{"n_experts": 32, "hidden_act": "swiglu", "normalize_top_k": false, "init_std_router": 0.00869, "num_key_value_heads": 1, "vocab_size": 8192, "init": "trunc", "max_grad_norm": 1.0, "schedule": "wsd", "final_lr_fraction": 0.0}
Below are experts of layer 10 (counted from 0) of a mixture-of-experts language model. Rows are named router (the router's row for the expert), gate (a neuron's input weights, with its number), up (a neuron's input weights, with its number), down (a neuron's output weights, with its number) and show model dimensions 0-191. Each number is 128 + 32 x the weight over its row's rms, rounded and kept within 0 to 255.
Before each expert's rows: a language model's description of what the expert responds to; "comes before" lists some tokens at least twice as common just after its tokens as in all text. This comes from a sample of Wikipedia text that the model never trained on. Tokens count by the router's weight.

# expert 11
It responds to: Inner pieces of Greek-derived scientific words, such as mon-och-romatic, Actino-pt-erygii, saurop-od, plus the preposition of after nouns.
comes before: "|", " the", "ic", "a", "us", "ical"
router [180 154  91 124 161 119 163 166 152  97 155 104  91 127 146  99 118 104 101 180  80 126 103 140 132  72 169 102 161 151  88 128 148  95 127 145  86 102 159 103 146 136 124 136 199 177 149 127 115 139 103 152 250 107 159 129  96 117  64 138 107  88 122 126 134 176 148 103 193 169  79 161 137 146 186 127 110 147 108 134 109 174 115 131 113 151 122 145 167 102 124 147 123 103  75 131 131 163 130 128 113 152 127 110 123 115 115 103 147 162 132 138 109  94 114  93 100 106 122 153 160 150 167  69  86  72  93 158 201 112 104 113 124 114 180 101 124 162 182 150 152 138 137  67 157 117 181 134 137 151 131 139 174 114  36 109 138 175  93 144 100  96 144  76 142 105  72 153 179 172 128  87 183 155  99 196  90 125 101 176 161  97 144  92 152 101 117 168 122 128  84 124]
gate4 [155 174 129 147  54 105 153 140 130 140 178 146  99 161 135 158 106 179 110 150  99 178 197 135 156 139 120 167 131 167 143 114 114 172 138 144 102 104 106 200 164  70 142 124 120 177 152 161 116 123 102 143 151 139  91 131 115 148 150 103 139 118 114 170 144 138 122 165 165 146  56  83 151 129 132 119 170 137 177  99 113 114 181  64  71  89 159 171 141 113 119  66 128 145 143 142 121  61  76  99 134 111 150 178 126 111 109 111 168  75 112 143 168 152 141  57 121 173 134 139 121 162 122 179 127 100 176 141  64 109 120  80 148 126 173 128 169  80 106 111 103 133 130 179 146 145  59 141  94 145 130  94 129 136 124 158 165 129 109 163 132  61 109 206 123  97 205 148 135 130  75 162 122 139 114  77 114 138 132 134  62  76 124  87  97 152 126  92 100 112 151 102]
up4 [104 141 121 118 162 135 134  69 176 150  92 177 138 153 113  87 133  89  97  92  62 133 149 127 136 118 143 133 178 203  96 132 139 138 106 116 120 145 106 174 117  93 112 140 171  97 145 111 124 121 150 150 153 166  56 162 103 175 135  75 135 142 110 124 134 158 180 158 128 123 146  42 135  93  89 151  86 117 171 121  56  96 131  73 153  88 130 150 177  77 134 108 106 118  80  94 162  79 110 137 140 178 129 105 125  76  85 155 139 131  93 118 149 151  93 103 127 175  37 213 139  83  95  58 127 135 146 141  62 192 151 126 167 133 140 139  93 163 103 162  67 128 151 128 192 118 122 120 127 108 126  55 102 134 123 173 166 106 108 115  93 139 120 109 107 182 143 153 154  86 119 128 121 118 134 120 141 149  75 116 157 142 134 105 167 150 116 155 104 133 150  81]
down4 [116 201 123  58 143  97 165 112  72 181 102 112 128  64 177 124 114 123 139  86 125  81 190  73 132 187 114 144 141 171 141 102  86  93 106 110 195 144 129 174 158 151 145 139 193 151 136 100 149 124  86 108  88 127 106 167 109 131 104 157 123 125 114 142  70  77 160 138 131 109 117 135 109 113 121 145 109 131 131 112 127 137 159 140 134 124 136  83 166 122  87  93  81 173 142 128 161 200 127 127 127  93 192 126  66  90 103  91 115 110 144 170 174 190 125 153 113 125 166  88  95 104  69 137 114 151  98 146 128 116 114  96 179 183 122  60 131 124 143  88  61 131 110  53 110 166 167 129 117 123 151 129 119 150 175 132 204 136 151 131  74 143 106  86 108  95 125 128  95 164 154 157  72 124 173 160 144 105 137  90 142  88 145 148 110 147  97 100 114 117 101 182]
gate5 [ 64 162 163 169 160 137 108 148 110  65 162  96 146 101  95 119 111 164  89 109 150 121 135 163 120 149 143 101 109 138 142 179 113 120 107 129  60 158  93  90 191  51 197  87 102 122 157 175 116  79 116  74  90 148 138 113 101 119 179 194 140  66 130 149 139 125 115 112 205 163  62 161 144 127 138  75 117  82 109 152 131 166 127 107 114 147 101 134  99 161 134 103 124 114 141 103 135 117  94 126 131 167 127 125 161 144 181 137 107  37 198 174 117 124  98 129 115 128 125 113 139 122 146 122 134 161 122 141 145 181 132 139 153 166  89 126 168 124 157 123 144 115  81 182 117 106 114 170 109 192  90 141 161 203  76  91 156  82 147 124 128 120 159 134 146 147 116 150 151 161 110 124 113  61 120 142 103 129 136 195 174 119 146 112 112 126  98  84  99  71 170 183]
up5 [182 101 113 155 159  77  82 148 133  76 114  79 156 154  93 146 151 114 131 111 119 234 127 145 116 117 150  65 104 136 116  94  93 133 123  59 141 120 106 145 166  93  59 142 112 162 129  39  96 153 181 173 187  85 170 159 144 138 100 116 129 130 154 146 112 118 139 103  87 138 134 175 137 206 116  67 118  90 106  87 100 159 185 145 188 146  94 109 167 139 130 160 145  96 159  75 151 148 101 193 181 147 114 121 145  84 114  76 151  82 180 115 102 115 108  96 117 120  83 104 111  86 146  98 121 109 136 155 177 136 107 168  90 160 104 108 125  93  80 102 129 136  99 115 108  98 132 136 103 151 126 118 102 178 125 146 103  75  72 162 132 152 124 147  76 192 133 144 199 128 153 161 102 105 120 144 115 135 115 124 151 185 136 155 109 127 149  97 117 117 134 125]
down5 [147 132  88  71 137  99  98 141 183 170 115 154 127 109 102 143 119  65 128 177  96 111  91 120 149 164 125 113 129 135 130 114 122 145 139 140  93 151  76 180 131 102 167  91 135 216 163  98 137  70 113 171 104 178 118  82 157  68  60 157 150  82 120 148 170 169 137 162  97 135 110 167 114  52 116 118 128 106 125 125  94 107 105 191  98  92 117 139 126 175 115 172 107 126 135 164  75 112 185  98 156 109 163 140 132 103 146  67 155 159 121 180 116 131 128  94 142  91 104 103  89 137 135 122 121  87 120  93 133 155 185 132 141 131 157 162 133  84 189 118  78 153 118 146 114 142  89 121 156 124 133  97 132 174 159 130 126  87 163 158 157  99  89 178 125  74 119 157 167 178 137 179 113  71 147  69 176 117 130 177 174 124 105 157 188  94 163 140 165 153 180 101]